python train.py --d_expert=48 --lr_router=0.00135 --warmup_steps=492 --decay_shape="linear" --final_lr_fraction=0.0
Below are experts of layer 7 (counted from 0) of a mixture-of-experts language model. Rows are named router (the router's row for the expert), gate (a neuron's input weights, with its number), up (a neuron's input weights, with its number), down (a neuron's output weights, with its number) and show model dimensions 0-191. Each number is 200 + 30 x the weight over its row's rms, rounded and kept within 0 to 999.
After each expert's rows: "comes after" lists some tokens at least twice as common just before its tokens as in all text. This comes from a sample of Wikipedia text that the model never trained on. Tokens count by the router's weight.

# expert 47
router,201,172,183,243,240,218,226,216,218,220,233,167,141,190,208,201,163,234,240,226,244,176,210,214,153,194,133,233,181,198,184,233,219,181,141,218,209,232,167,173,181,206,238,211,237,204,153,182,207,165,207,211,229,224,139,151,233,200,171,229,282,193,182,158,176,204,229,211,208,96,165,205,206,186,187,155,229,234,257,188,170,260,237,225,222,180,166,217,188,208,180,187,189,142,174,234,229,237,222,201,243,226,259,144,211,193,171,211,215,171,206,182,207,216,210,179,217,221,160,213,177,208,219,163,217,213,180,206,171,228,160,209,210,235,179,162,219,202,210,245,174,181,199,192,212,220,205,230,200,263,141,225,197,131,239,186,209,180,179,156,188,204,225,177,205,174,209,242,196,233,231,189,271,183,207,220,169,197,206,167,232,196,200,228,206,151,217,226,152,188,214,167
gate0,240,252,234,171,206,205,175,201,209,253,272,147,239,225,283,185,187,206,203,196,227,205,233,241,188,215,215,201,227,179,191,177,229,212,181,192,191,178,200,200,161,143,220,200,188,139,184,189,202,184,189,163,213,122,223,128,239,198,169,214,176,210,175,206,212,202,202,182,226,205,176,193,195,166,229,232,225,196,198,172,219,180,204,183,232,119,182,192,204,200,180,228,120,177,178,195,172,164,246,178,188,202,205,152,156,143,186,165,192,231,172,192,248,210,173,176,197,198,206,211,140,198,197,214,210,195,223,205,167,275,203,157,193,243,218,228,168,205,238,221,197,247,211,188,200,215,214,208,172,215,155,186,214,236,206,170,279,177,195,216,205,186,172,148,153,216,200,180,169,208,190,189,220,181,199,199,221,247,208,222,174,163,244,205,135,133,197,189,168,141,243,236
up0,187,174,214,232,168,200,234,172,189,236,225,178,178,179,199,160,217,201,167,191,230,221,152,250,248,210,167,206,254,164,186,203,192,194,202,182,176,244,180,206,230,224,182,199,183,223,199,223,261,250,212,187,215,198,145,210,186,150,156,151,193,195,232,163,230,112,201,144,225,224,198,207,215,248,191,214,200,268,161,169,244,196,138,150,149,217,229,165,158,208,214,182,201,224,205,204,234,191,165,230,213,235,209,130,214,214,252,245,270,216,181,208,191,224,196,166,214,241,195,177,204,199,186,155,220,201,235,167,270,156,235,198,218,180,172,231,196,163,205,249,211,166,221,188,177,186,236,222,150,176,187,220,173,179,143,166,188,177,199,200,218,213,203,230,158,209,228,205,128,155,185,189,178,171,196,231,177,151,232,212,254,187,185,236,197,189,188,214,214,180,188,196
down0,205,194,171,218,221,182,175,170,187,165,161,226,192,161,192,178,171,201,163,193,188,222,224,209,183,174,266,246,239,233,208,185,219,209,246,165,212,183,188,180,157,222,227,159,163,135,219,193,106,195,192,167,191,197,212,197,206,172,207,184,209,195,219,208,165,175,241,223,218,221,166,217,177,211,211,194,172,244,238,252,196,260,180,175,171,203,179,153,235,206,201,154,258,219,246,184,204,250,226,215,184,207,217,204,222,214,142,206,209,190,200,165,254,187,202,179,180,140,179,218,146,191,208,242,181,184,135,212,202,184,208,232,182,167,206,187,145,273,222,140,164,139,210,170,234,155,192,170,207,214,162,196,187,185,236,228,199,246,228,206,233,213,173,167,242,195,199,267,207,265,226,225,218,190,215,184,209,232,225,178,188,218,133,176,222,142,184,234,195,193,170,177
comes after: " to", "s", " in", " S", "S", " —"

# expert 30
router,200,179,207,191,211,217,200,228,221,232,238,188,187,167,152,240,242,216,268,202,202,161,181,120,153,227,144,181,217,185,169,232,183,228,166,233,164,178,159,224,175,190,202,208,210,188,230,210,172,217,192,233,188,202,169,194,234,209,211,218,233,202,225,189,152,235,269,220,227,192,185,162,203,183,230,206,247,217,174,198,137,217,199,204,234,213,150,237,186,148,190,223,186,209,211,212,178,180,181,210,169,225,242,159,170,169,201,236,232,133,142,191,193,209,193,278,169,219,171,241,165,194,273,165,228,154,224,205,257,185,172,236,203,207,195,199,164,206,208,197,137,233,195,255,238,215,197,234,182,199,173,189,182,178,189,167,222,221,191,152,221,158,221,196,182,182,225,190,193,270,170,231,235,190,211,232,202,193,205,237,175,272,184,209,172,137,192,187,180,175,199,153
gate0,204,242,228,193,234,192,222,230,233,205,185,216,230,208,189,156,191,210,194,178,255,208,198,200,163,183,257,198,245,186,208,184,244,212,213,225,183,193,200,211,183,158,206,220,185,163,156,227,210,197,189,143,211,182,182,131,217,216,182,221,175,199,195,144,224,237,154,226,229,153,205,232,224,186,189,198,164,204,221,208,222,183,196,230,233,167,188,167,233,217,222,209,135,256,228,188,251,163,265,240,187,186,223,195,208,200,202,213,157,227,183,232,232,207,133,206,172,192,197,225,110,186,197,251,171,181,190,172,248,185,210,99,197,164,272,214,194,223,193,210,149,218,201,206,195,204,208,167,162,158,156,209,229,181,184,155,204,201,238,216,204,254,236,221,169,208,155,214,207,214,169,174,190,191,171,247,190,230,127,230,183,189,240,192,192,154,169,170,213,155,248,217
up0,203,235,190,213,184,236,253,165,190,246,281,190,204,163,218,206,216,248,202,168,232,216,175,206,221,139,194,188,208,166,166,164,169,246,193,216,154,228,164,257,192,176,208,210,169,207,222,197,196,238,189,196,234,172,150,215,154,210,179,198,187,175,214,170,212,204,196,228,160,257,203,173,168,222,246,268,164,194,145,212,241,191,175,118,183,202,243,179,218,206,229,199,199,214,233,208,208,189,194,286,187,233,191,165,191,252,234,248,260,178,156,229,169,156,206,181,220,248,212,192,182,218,164,215,210,165,212,151,243,179,221,189,168,189,186,256,189,186,197,212,158,174,216,246,200,214,261,171,138,177,232,177,196,242,188,213,231,178,193,177,240,210,222,180,157,207,228,196,183,194,140,180,186,213,166,171,204,180,194,238,208,212,216,233,158,234,165,171,213,191,220,221
down0,222,153,216,202,244,182,145,199,192,126,162,223,232,218,201,162,140,243,175,219,178,165,175,196,224,248,185,202,218,182,204,190,235,234,222,199,182,148,242,223,197,215,235,200,207,144,225,187,150,238,245,186,221,266,224,126,133,205,216,198,245,173,242,208,161,150,175,263,220,242,169,205,174,246,236,249,177,285,228,223,184,222,200,204,186,189,183,208,126,211,224,193,230,268,200,184,201,259,211,137,211,202,208,169,219,193,188,196,219,174,182,185,171,231,223,192,189,177,229,214,227,224,198,191,205,174,183,236,155,194,192,184,199,177,239,199,205,181,247,185,212,254,203,204,229,198,210,169,221,230,165,186,234,190,207,206,179,223,177,195,236,172,192,191,229,169,183,221,200,224,193,193,192,215,229,155,225,193,186,174,181,188,221,230,228,107,228,191,197,217,238,174
comes after: "\n", "-", " (", " 1", " from", " 2"

# expert 13
router,203,200,231,232,156,217,181,244,197,202,217,200,190,197,232,205,166,249,233,247,231,178,168,163,190,230,206,186,158,154,175,239,192,222,210,231,240,170,230,140,178,165,155,208,191,184,198,165,191,257,175,209,243,191,124,198,208,227,171,192,200,225,154,158,221,226,233,180,223,157,149,184,181,224,235,184,235,265,209,205,190,246,217,245,214,166,159,177,214,195,170,182,172,144,187,209,215,212,161,251,192,239,218,198,172,197,224,193,158,189,215,188,155,211,217,205,194,169,133,173,188,175,227,194,253,238,165,196,190,203,184,208,194,237,177,148,222,228,182,224,156,204,225,247,236,220,183,224,201,255,149,216,202,145,210,183,216,163,187,174,251,242,225,203,157,136,243,210,197,200,207,211,272,169,217,249,194,227,242,205,215,250,199,217,217,203,219,174,207,174,148,166
gate0,256,229,195,218,215,150,181,242,212,264,207,213,207,232,239,213,264,191,214,162,208,198,236,199,197,242,203,155,183,180,168,193,218,206,236,228,190,160,191,162,158,182,143,210,204,137,188,203,170,200,208,213,237,175,213,170,236,235,224,192,213,197,162,165,205,224,168,207,190,157,214,211,214,147,206,216,191,183,222,194,216,190,214,190,217,129,183,207,237,232,176,243,182,220,172,229,205,216,224,212,177,209,205,140,209,150,225,208,173,235,195,211,160,194,156,206,190,173,173,137,152,192,199,224,168,171,171,178,227,226,196,112,247,219,222,153,217,156,230,243,170,229,159,195,186,222,151,184,177,190,172,204,213,239,197,164,242,163,216,188,203,215,224,221,200,205,209,217,181,241,216,244,203,234,177,275,156,204,148,264,179,192,279,239,171,169,184,225,224,191,191,256
up0,213,192,175,176,186,191,274,183,155,208,211,226,224,171,209,203,153,219,161,182,184,200,196,249,228,171,207,240,267,180,194,173,197,197,176,251,190,243,151,242,197,156,220,224,227,240,192,260,250,247,218,187,206,183,164,176,173,196,167,184,160,194,253,201,204,160,195,182,183,232,205,199,195,202,239,197,199,180,172,214,231,160,155,186,207,257,172,204,213,191,235,164,208,249,243,246,199,221,194,207,193,259,205,185,205,218,271,274,234,186,193,224,204,213,197,205,196,245,208,201,216,197,175,168,196,212,225,163,228,171,193,170,226,206,201,245,198,195,290,206,250,175,239,284,166,202,247,203,209,160,164,138,190,205,199,178,225,214,190,220,164,195,238,214,131,198,236,259,189,154,182,195,170,162,204,182,196,170,240,205,213,160,206,236,187,234,186,230,195,206,164,183
down0,266,176,179,206,210,186,109,191,205,171,220,149,192,174,224,221,139,205,168,233,146,178,207,187,205,200,187,249,221,171,248,218,190,200,191,141,191,207,205,188,155,290,226,160,208,201,198,211,163,178,201,221,208,246,238,159,197,169,179,198,154,193,183,217,156,171,192,212,218,209,189,213,216,246,187,180,205,208,188,169,166,198,141,196,185,231,156,177,175,209,162,163,245,174,203,188,178,206,205,181,231,255,208,195,219,195,164,207,252,170,232,138,230,142,273,210,202,212,213,138,255,219,200,186,198,229,183,200,155,174,194,231,185,183,184,216,188,207,225,198,198,157,224,190,184,207,152,195,192,201,193,168,232,276,229,178,204,244,204,194,272,166,174,193,225,212,177,205,241,245,209,209,175,155,249,187,189,206,228,181,198,171,129,214,257,199,200,182,211,158,188,194
comes after: "\n", " |", "|", ";", "==", " played"

# expert 5
router,209,182,176,252,201,203,206,288,187,207,206,184,159,186,204,230,146,216,184,231,223,254,216,233,176,189,195,242,183,175,176,245,210,187,187,191,188,226,219,196,142,222,190,171,214,200,137,175,206,250,190,185,187,191,171,157,242,187,173,184,267,183,180,176,173,241,212,156,266,171,161,191,246,214,223,218,231,211,182,190,180,194,237,215,194,202,126,197,199,193,143,253,201,191,185,223,170,205,209,250,231,239,252,208,222,162,204,205,231,187,180,174,207,249,176,213,206,202,145,122,180,183,235,233,227,199,206,200,175,219,177,179,229,199,213,169,232,234,200,219,154,192,140,242,203,227,155,194,204,242,158,184,188,158,274,172,195,220,179,207,214,177,226,201,174,163,239,215,199,241,184,177,252,160,241,191,186,213,180,205,238,223,185,138,212,144,239,184,178,206,199,160
gate0,209,253,204,224,186,192,214,213,202,205,184,205,209,218,206,203,231,197,210,173,209,202,230,223,179,242,188,177,174,164,171,204,270,181,194,187,154,219,250,162,162,151,98,188,188,197,175,238,262,164,195,161,203,177,188,144,171,188,168,235,228,215,176,191,267,261,163,151,234,188,215,227,192,190,189,206,196,166,155,184,158,184,178,198,198,141,152,154,251,210,215,205,167,218,161,214,211,216,218,188,192,215,233,195,208,147,176,167,196,236,200,245,214,226,187,213,233,220,142,195,192,177,247,209,211,168,185,195,177,207,243,171,258,204,215,214,181,210,266,225,147,172,200,210,192,204,213,209,163,201,148,222,232,208,205,169,219,241,230,169,208,209,250,176,163,188,210,184,144,239,240,202,229,204,188,239,189,163,169,222,243,157,235,216,154,131,202,208,195,232,251,211
up0,204,204,182,155,168,200,220,238,173,198,156,148,207,157,224,180,197,217,167,182,230,152,208,210,214,155,172,169,224,183,194,179,240,186,167,245,202,221,156,236,199,225,239,247,149,234,183,229,207,263,185,188,176,161,198,215,205,198,224,189,177,222,200,178,188,165,172,186,194,221,166,193,213,197,272,196,163,191,180,201,176,203,155,203,179,173,205,223,162,223,216,219,179,218,213,205,205,250,189,252,206,227,192,176,166,215,250,264,258,200,184,163,208,208,212,151,226,176,139,199,185,187,167,181,216,179,256,144,197,201,229,210,223,233,183,230,210,145,232,193,215,199,260,223,205,204,230,162,182,235,239,196,158,219,169,182,221,194,148,155,216,253,214,177,210,281,255,210,138,185,164,250,130,207,212,199,173,197,209,220,232,152,207,208,167,202,191,242,222,150,170,245
down0,223,143,145,182,213,225,195,211,229,118,218,216,218,173,195,171,185,182,231,242,185,170,195,181,211,221,226,133,223,201,275,198,231,172,112,171,197,164,228,203,214,177,244,155,176,193,220,192,166,234,164,190,244,193,210,186,233,176,188,188,171,173,219,171,206,213,202,216,212,197,156,160,206,228,187,216,264,226,233,201,178,185,143,225,198,194,179,174,177,225,170,129,165,247,199,204,172,197,214,221,147,230,182,188,273,210,204,173,196,225,259,170,242,207,239,219,176,235,167,215,203,210,218,219,268,202,183,204,282,190,212,279,159,161,236,216,189,211,200,152,193,187,230,228,226,167,201,186,199,189,192,169,177,202,244,188,213,204,216,206,185,175,171,194,192,193,193,250,257,240,239,240,178,223,245,230,174,219,235,221,177,213,219,188,213,187,207,244,188,221,190,182
comes after: " in", " of", " on", " In", " for", "In"

# expert 3
router,207,214,172,174,158,193,184,246,217,243,212,158,170,195,191,231,150,218,235,214,209,152,210,172,219,225,172,174,184,146,186,265,188,234,233,204,187,118,214,233,229,168,217,206,190,224,198,204,164,202,239,260,195,210,167,195,179,207,206,253,193,195,190,175,146,228,226,260,153,175,223,255,234,204,204,236,238,235,166,186,246,234,250,227,200,199,174,235,180,184,129,215,150,192,183,206,222,189,232,190,189,227,184,136,221,200,217,246,172,228,240,173,245,201,175,209,222,145,154,194,155,204,201,202,187,196,227,194,165,195,193,168,248,222,227,171,137,214,231,193,206,197,230,234,143,216,184,222,224,147,149,210,217,215,189,182,231,180,138,139,204,195,178,203,181,162,218,197,192,218,208,203,191,177,241,203,195,205,177,258,224,230,137,217,140,216,223,213,226,202,188,169
gate0,201,221,177,216,203,148,199,239,211,221,229,176,181,239,212,206,190,195,216,162,225,206,205,216,213,242,175,184,209,221,204,209,246,184,190,267,192,234,188,173,150,163,161,204,190,137,146,258,193,160,206,162,193,161,194,138,234,192,166,184,205,206,156,147,185,179,196,258,192,178,198,188,170,168,199,248,184,188,145,142,244,203,192,223,189,203,160,196,197,193,241,222,203,217,199,198,233,194,228,188,226,225,213,161,183,194,190,213,190,225,208,254,247,230,147,196,256,189,178,210,135,192,194,133,185,207,227,190,221,221,215,121,188,210,213,190,177,171,267,224,130,261,174,205,185,196,166,197,177,198,154,205,201,260,158,157,220,216,245,226,206,190,207,241,207,218,249,209,208,208,180,198,221,191,220,247,218,252,161,238,175,229,193,267,170,149,173,212,219,185,222,213
up0,184,213,212,191,224,228,259,187,131,188,213,182,163,213,223,201,223,211,188,146,200,194,133,266,210,153,215,210,243,175,185,199,221,228,190,222,199,270,163,226,192,147,228,186,156,224,157,222,216,263,171,185,179,161,164,195,161,200,206,189,192,259,212,129,189,156,205,183,195,234,221,207,211,193,185,206,213,169,215,237,233,174,186,160,207,212,175,176,215,161,216,218,253,196,238,239,211,207,193,196,181,251,192,230,216,194,215,269,249,152,173,218,231,219,213,157,184,245,169,202,170,222,151,180,193,185,255,209,228,163,202,188,173,239,168,226,188,122,215,222,249,170,188,274,210,192,239,207,184,185,202,203,175,212,178,198,223,181,194,194,200,195,229,176,141,219,240,226,221,176,177,157,169,172,184,201,213,128,217,202,236,203,244,206,135,182,188,220,192,161,198,221
down0,214,187,175,215,201,194,153,136,244,150,206,177,180,225,193,215,187,238,210,261,213,217,217,198,183,161,165,239,219,243,213,182,215,198,205,182,208,218,232,203,197,230,225,205,231,160,227,158,179,199,211,207,241,250,253,150,214,210,209,227,251,216,234,204,193,186,185,211,235,155,178,218,200,250,241,216,229,212,179,227,250,225,226,205,198,202,163,212,193,250,188,152,219,169,178,208,174,190,210,223,172,208,174,187,209,205,205,144,180,166,260,187,207,167,219,214,197,215,263,190,136,193,160,174,191,222,171,239,184,197,167,257,234,216,184,204,227,228,239,181,176,158,217,190,318,200,186,222,251,211,193,233,209,215,160,270,210,166,154,211,205,192,185,219,252,148,197,223,196,224,265,174,200,188,213,220,216,170,133,190,183,188,153,207,192,196,256,168,173,239,207,151
comes after: "\n", ",", ")", "\"", " such", "),"

# expert 21
router,219,198,137,200,184,173,210,198,187,243,215,144,182,195,214,215,139,256,250,245,219,199,242,201,231,205,189,208,175,184,168,243,156,214,159,196,189,163,223,202,200,189,210,236,196,248,187,177,172,218,201,178,199,199,190,199,239,220,215,232,257,141,194,145,201,218,190,163,229,199,149,218,184,217,176,210,193,198,199,183,119,223,203,190,213,195,129,193,152,244,159,215,236,201,160,195,212,225,213,194,233,244,238,183,184,233,191,204,161,217,252,181,199,181,249,203,188,181,160,191,192,187,238,220,227,170,186,162,169,187,190,197,232,239,214,92,202,182,199,229,206,239,161,186,222,255,229,231,224,204,172,209,125,174,201,172,218,163,208,179,238,212,188,152,176,178,230,159,165,187,248,150,188,161,241,191,198,221,136,202,214,221,196,229,187,213,216,159,217,155,233,159
gate0,217,221,184,237,225,172,167,227,193,237,186,241,194,205,197,197,214,238,225,187,231,191,214,231,166,228,178,163,192,194,225,185,232,173,200,202,206,201,195,214,182,196,196,230,196,192,146,166,199,215,209,173,254,177,190,176,199,232,217,182,244,166,172,196,213,261,200,181,198,181,189,178,189,160,194,229,175,169,180,149,189,223,203,158,236,153,157,205,161,263,198,257,158,208,162,234,193,217,258,215,217,216,216,148,189,130,213,212,181,193,194,239,197,197,150,162,226,198,157,176,115,141,245,238,162,221,243,198,174,249,183,170,209,240,235,163,178,206,243,216,155,272,157,244,223,225,186,206,210,208,204,224,186,246,144,160,191,188,252,149,225,228,220,208,169,186,214,187,179,230,219,166,194,195,145,254,180,253,148,208,174,191,215,233,171,172,164,215,167,163,227,187
up0,201,212,191,194,191,228,267,178,190,193,186,188,209,190,221,195,245,212,203,118,161,155,183,217,165,174,200,213,244,187,199,232,234,244,225,176,180,212,210,245,209,212,211,227,155,202,208,207,225,252,182,225,178,160,186,196,174,162,154,168,152,230,198,127,222,166,153,213,230,213,170,224,193,176,243,236,195,205,164,196,285,138,185,203,184,228,201,222,217,183,265,194,179,197,190,166,205,233,212,250,178,262,190,208,266,193,214,272,214,206,171,203,251,229,183,197,238,262,181,189,200,192,139,150,171,192,205,207,236,153,191,156,204,182,170,221,188,228,206,191,162,200,190,199,180,171,234,163,175,154,160,193,172,191,186,207,195,188,194,160,206,211,212,198,142,217,214,186,192,226,173,219,168,185,200,178,187,146,251,246,233,221,224,180,131,228,237,247,200,173,189,221
down0,219,182,207,278,235,212,182,236,219,154,189,236,174,207,187,145,198,187,174,142,203,197,195,202,177,195,190,171,188,157,220,219,266,217,198,187,225,210,217,193,174,231,208,180,159,228,257,187,169,240,175,224,204,202,206,176,170,246,209,224,207,162,173,212,204,203,166,269,211,189,185,215,225,227,209,223,275,261,178,173,166,164,213,199,235,180,190,196,162,154,212,173,221,226,167,133,159,218,214,184,166,190,265,198,256,240,164,248,199,174,233,188,199,195,193,191,201,200,222,223,225,242,197,175,186,239,171,247,246,230,194,206,191,159,276,245,193,202,237,147,199,224,235,245,221,216,178,230,199,174,176,198,260,230,205,195,227,243,212,213,185,187,178,205,213,212,202,237,189,232,210,229,192,230,243,149,198,157,181,216,244,210,156,174,202,196,231,186,216,275,128,201
comes after: " a", " an", " A", " 0", " is", "A"

# expert 9
router,211,204,182,232,201,160,215,163,269,195,217,196,175,214,168,192,197,243,235,200,196,254,152,159,222,179,223,171,174,175,161,257,178,203,183,189,183,154,247,216,208,189,205,183,214,187,230,150,171,221,204,190,243,261,135,160,216,244,221,205,242,164,159,164,172,209,246,192,204,191,167,196,181,235,237,199,249,231,154,191,178,168,211,194,211,190,158,201,153,205,189,229,197,215,224,229,221,186,189,192,175,240,193,146,216,224,193,231,229,157,169,206,213,222,210,256,195,179,205,154,182,203,259,205,250,201,203,215,159,158,213,198,238,222,178,219,192,176,194,250,186,189,240,212,199,226,196,258,211,188,203,187,189,222,224,159,197,203,116,180,232,265,207,189,219,161,249,216,149,190,217,164,235,133,287,220,216,202,212,213,256,234,197,179,168,221,212,159,210,225,239,183
gate0,206,253,200,194,235,213,165,227,216,202,196,177,225,161,217,166,214,217,187,174,188,204,264,205,177,229,181,153,247,171,210,198,250,192,173,201,187,199,192,223,154,212,230,209,252,123,160,170,202,176,212,196,236,140,228,145,243,182,168,264,197,195,249,168,187,178,171,189,235,232,178,164,190,190,184,215,194,206,203,175,168,184,191,178,198,133,169,204,226,201,223,184,149,225,183,175,185,164,218,159,182,224,220,146,171,171,203,183,162,180,205,261,205,194,169,183,202,173,147,190,154,200,225,238,199,155,206,209,235,229,196,161,235,207,201,187,179,198,257,200,159,221,196,221,205,211,206,210,166,204,178,223,252,255,181,178,273,183,234,199,222,218,173,203,250,194,196,245,160,231,217,211,180,168,136,245,199,235,204,266,205,166,217,219,193,216,129,236,145,199,199,259
up0,196,175,210,188,204,173,266,208,176,238,201,155,179,190,203,190,166,224,164,172,217,188,164,228,244,146,175,229,172,167,170,220,227,217,201,229,196,230,216,208,173,173,232,226,157,232,168,231,216,264,217,146,140,175,155,191,101,144,185,169,199,189,204,183,207,198,187,166,220,162,230,216,212,269,211,226,192,174,203,198,224,165,153,187,206,244,237,224,219,212,213,215,235,224,215,240,209,209,213,213,220,242,220,187,173,208,264,283,232,176,210,214,186,231,234,166,189,280,238,209,169,181,133,195,155,208,182,217,162,205,264,199,190,198,174,219,209,180,224,225,202,203,197,226,190,191,218,187,189,217,210,186,151,194,168,182,241,224,181,182,248,220,200,217,146,153,264,215,212,244,173,207,165,229,191,189,167,171,211,225,169,173,237,189,156,217,217,233,178,181,167,218
down0,255,210,124,195,175,201,198,216,173,173,162,182,205,201,199,195,212,181,154,180,219,218,206,204,203,208,197,179,224,236,205,132,215,197,258,167,204,186,235,216,182,227,196,151,168,198,246,152,196,225,163,239,258,188,238,203,202,193,210,236,240,229,211,193,169,196,223,239,196,189,165,155,212,205,182,219,232,207,158,198,227,154,171,244,179,196,165,101,221,146,195,185,203,230,193,217,189,210,215,198,194,231,194,214,252,229,196,226,176,192,185,173,226,171,181,191,182,239,198,198,192,211,173,224,179,158,188,193,247,216,167,212,203,177,252,211,151,195,204,154,127,140,203,180,214,239,136,247,198,255,203,238,197,183,228,213,177,186,178,249,206,218,152,174,209,219,171,204,257,277,183,214,224,186,226,189,207,196,193,209,189,207,111,242,239,161,187,238,224,173,144,179
comes after: " was", " the", "-", " is", " as", " be"

# expert 2
router,223,231,191,156,186,238,149,166,208,225,239,183,159,166,189,257,171,247,234,200,260,195,176,221,168,222,167,197,177,232,200,277,194,223,234,191,190,193,217,191,211,160,222,210,205,254,167,230,206,258,196,193,189,140,164,198,149,163,195,194,214,198,205,162,179,201,175,197,172,157,236,231,210,209,233,223,254,220,164,166,160,239,200,258,241,137,203,194,200,199,171,184,184,153,197,190,210,155,244,204,163,213,232,187,199,240,218,243,177,216,194,211,212,191,191,226,172,184,208,225,166,178,229,219,228,186,195,152,218,198,231,169,198,233,251,176,140,201,199,198,159,194,214,206,212,213,213,237,195,190,143,207,152,177,231,161,217,218,185,119,269,158,204,201,147,174,200,164,158,205,177,213,231,161,179,199,188,181,192,216,184,189,176,187,180,193,210,121,240,208,234,132
gate0,248,230,237,229,186,223,213,256,256,223,191,200,188,201,188,176,226,232,172,166,213,255,189,235,191,194,188,132,176,213,197,200,217,223,226,233,190,237,238,227,182,179,181,214,200,148,172,178,196,169,180,176,242,171,209,185,262,196,160,195,219,200,191,171,209,188,177,207,234,173,192,183,206,172,215,229,158,191,192,216,186,171,232,192,221,150,160,171,196,206,224,232,123,199,145,199,209,194,233,194,218,204,237,204,183,172,248,179,193,185,195,223,238,178,153,218,203,140,203,156,183,198,186,185,158,198,240,156,185,240,193,117,252,182,240,147,236,166,276,229,174,222,117,210,206,216,180,232,209,195,210,183,231,254,182,168,242,181,233,211,210,205,148,193,164,199,197,177,216,207,207,175,221,182,183,274,167,219,167,260,170,213,217,184,151,184,157,180,179,147,217,221
up0,216,190,168,229,148,208,256,195,133,173,221,184,230,184,186,157,193,218,144,147,186,183,188,246,184,195,183,159,191,212,201,194,213,153,212,206,165,192,254,233,160,175,218,252,172,235,165,245,196,247,200,205,196,157,151,196,157,221,167,190,169,172,206,95,182,183,188,185,195,212,213,225,221,225,220,238,195,189,160,236,243,200,203,194,213,184,194,213,167,261,233,169,220,208,204,246,193,212,159,217,153,249,180,160,159,234,208,243,180,205,200,199,230,224,188,158,232,218,191,230,166,192,122,192,147,176,197,214,205,174,221,154,183,211,183,223,192,197,245,234,226,153,197,231,197,168,256,210,184,198,186,210,139,192,215,171,242,179,154,201,215,220,193,205,182,147,248,233,253,227,213,200,183,158,204,177,182,202,210,223,182,198,171,188,145,220,165,246,176,153,219,165
down0,236,203,179,206,197,209,192,234,213,177,164,164,163,188,161,186,185,223,207,178,142,199,217,216,164,206,213,211,224,221,175,198,190,216,169,176,246,170,235,217,207,264,236,187,171,180,230,193,172,236,161,195,209,225,210,196,206,193,164,155,167,250,185,171,181,189,181,225,204,230,144,180,183,235,213,253,243,208,232,197,221,180,187,187,213,196,210,200,203,174,191,161,229,229,192,195,180,202,214,238,213,222,159,175,209,223,81,220,192,191,201,149,195,166,164,232,203,239,221,168,221,153,168,217,161,202,184,240,174,230,214,212,232,217,294,231,241,223,172,141,179,143,157,140,244,109,215,191,222,177,135,212,160,174,211,219,162,171,140,203,175,215,182,177,221,245,159,241,230,220,236,188,202,209,239,163,198,193,195,200,190,203,147,214,216,197,208,175,205,162,202,180
comes after: "\n", " 1", " ", " 2", " 3", " 4"

# expert 29
router,225,195,176,200,176,220,216,197,214,211,231,151,187,186,232,188,171,224,212,214,227,234,192,173,192,206,160,190,167,174,178,293,176,232,158,210,161,197,212,206,205,156,228,209,267,199,140,209,153,216,211,207,248,146,130,202,156,190,200,239,237,135,185,153,229,179,209,206,154,137,192,227,182,241,182,203,253,264,157,197,210,245,219,269,192,155,212,191,203,224,137,175,182,218,178,169,183,220,226,212,209,199,189,154,219,242,218,189,186,214,210,187,227,194,164,156,192,193,185,201,160,148,214,231,238,235,265,144,201,205,180,172,202,232,232,187,165,229,182,228,177,168,180,192,230,217,217,249,171,209,143,196,180,182,181,182,200,224,202,187,211,136,182,141,131,203,209,148,182,221,188,208,247,183,231,177,216,174,203,197,207,215,202,239,171,222,219,197,220,196,224,200
gate0,222,239,222,191,229,173,161,230,208,285,247,167,204,248,213,176,257,221,198,192,186,268,189,217,208,258,192,146,225,192,171,217,189,235,196,212,190,228,220,271,204,224,138,205,221,208,125,202,188,165,165,118,198,159,177,200,230,270,207,201,216,206,172,126,224,207,196,215,186,173,185,172,199,163,212,215,180,239,173,205,208,205,180,203,206,152,169,212,219,229,225,204,174,243,165,215,201,180,211,204,225,211,210,165,163,219,188,187,192,149,252,267,178,168,179,151,238,174,179,177,154,153,194,234,196,194,224,213,169,225,206,143,230,224,245,195,231,188,220,256,154,201,218,190,222,193,184,233,171,201,172,189,203,220,190,156,262,163,246,213,215,178,195,196,170,178,161,188,179,221,206,187,154,214,165,242,202,238,220,224,171,179,219,205,165,170,203,210,213,175,198,239
up0,203,239,224,198,192,203,268,217,151,159,190,234,212,198,225,187,222,229,238,190,209,182,149,230,232,182,180,206,207,133,183,187,222,170,181,216,195,262,169,226,229,155,218,274,171,213,200,225,262,259,236,218,248,187,183,195,156,208,169,152,202,190,228,243,190,168,191,169,167,257,190,239,203,266,228,224,215,178,167,205,218,159,199,146,185,174,192,203,203,228,232,204,212,176,247,270,183,229,185,203,140,212,221,206,206,191,199,212,245,218,177,187,237,191,179,181,192,227,175,205,204,228,158,186,176,174,223,177,199,189,188,215,200,206,167,198,179,149,237,195,176,208,227,284,160,196,240,221,186,218,205,226,186,204,233,196,220,165,203,190,201,250,181,183,164,211,253,253,207,189,210,216,197,124,206,211,190,124,182,259,210,176,202,221,173,246,184,252,148,225,177,221
down0,210,242,180,201,204,192,170,181,238,120,156,202,237,163,214,192,185,194,192,203,219,210,225,190,181,183,206,208,253,176,178,203,209,164,212,159,153,210,162,192,210,150,207,219,142,196,231,172,130,219,231,190,168,200,259,212,196,206,185,245,167,274,230,191,211,205,191,252,228,192,177,199,253,215,137,208,227,256,228,175,200,222,170,211,172,201,189,198,173,179,151,212,171,201,200,261,202,230,190,199,186,204,229,189,211,185,113,203,222,196,233,201,254,218,238,245,233,225,173,217,199,144,194,209,162,198,199,244,222,191,233,233,209,238,231,167,139,188,184,185,202,144,180,162,217,181,208,169,218,174,201,215,181,207,174,196,223,170,209,170,123,200,190,222,212,207,138,250,205,206,232,171,178,248,285,162,171,202,191,192,203,217,179,181,196,185,201,209,147,200,124,201
comes after: "\n", " a", " ", " his", ".", "'"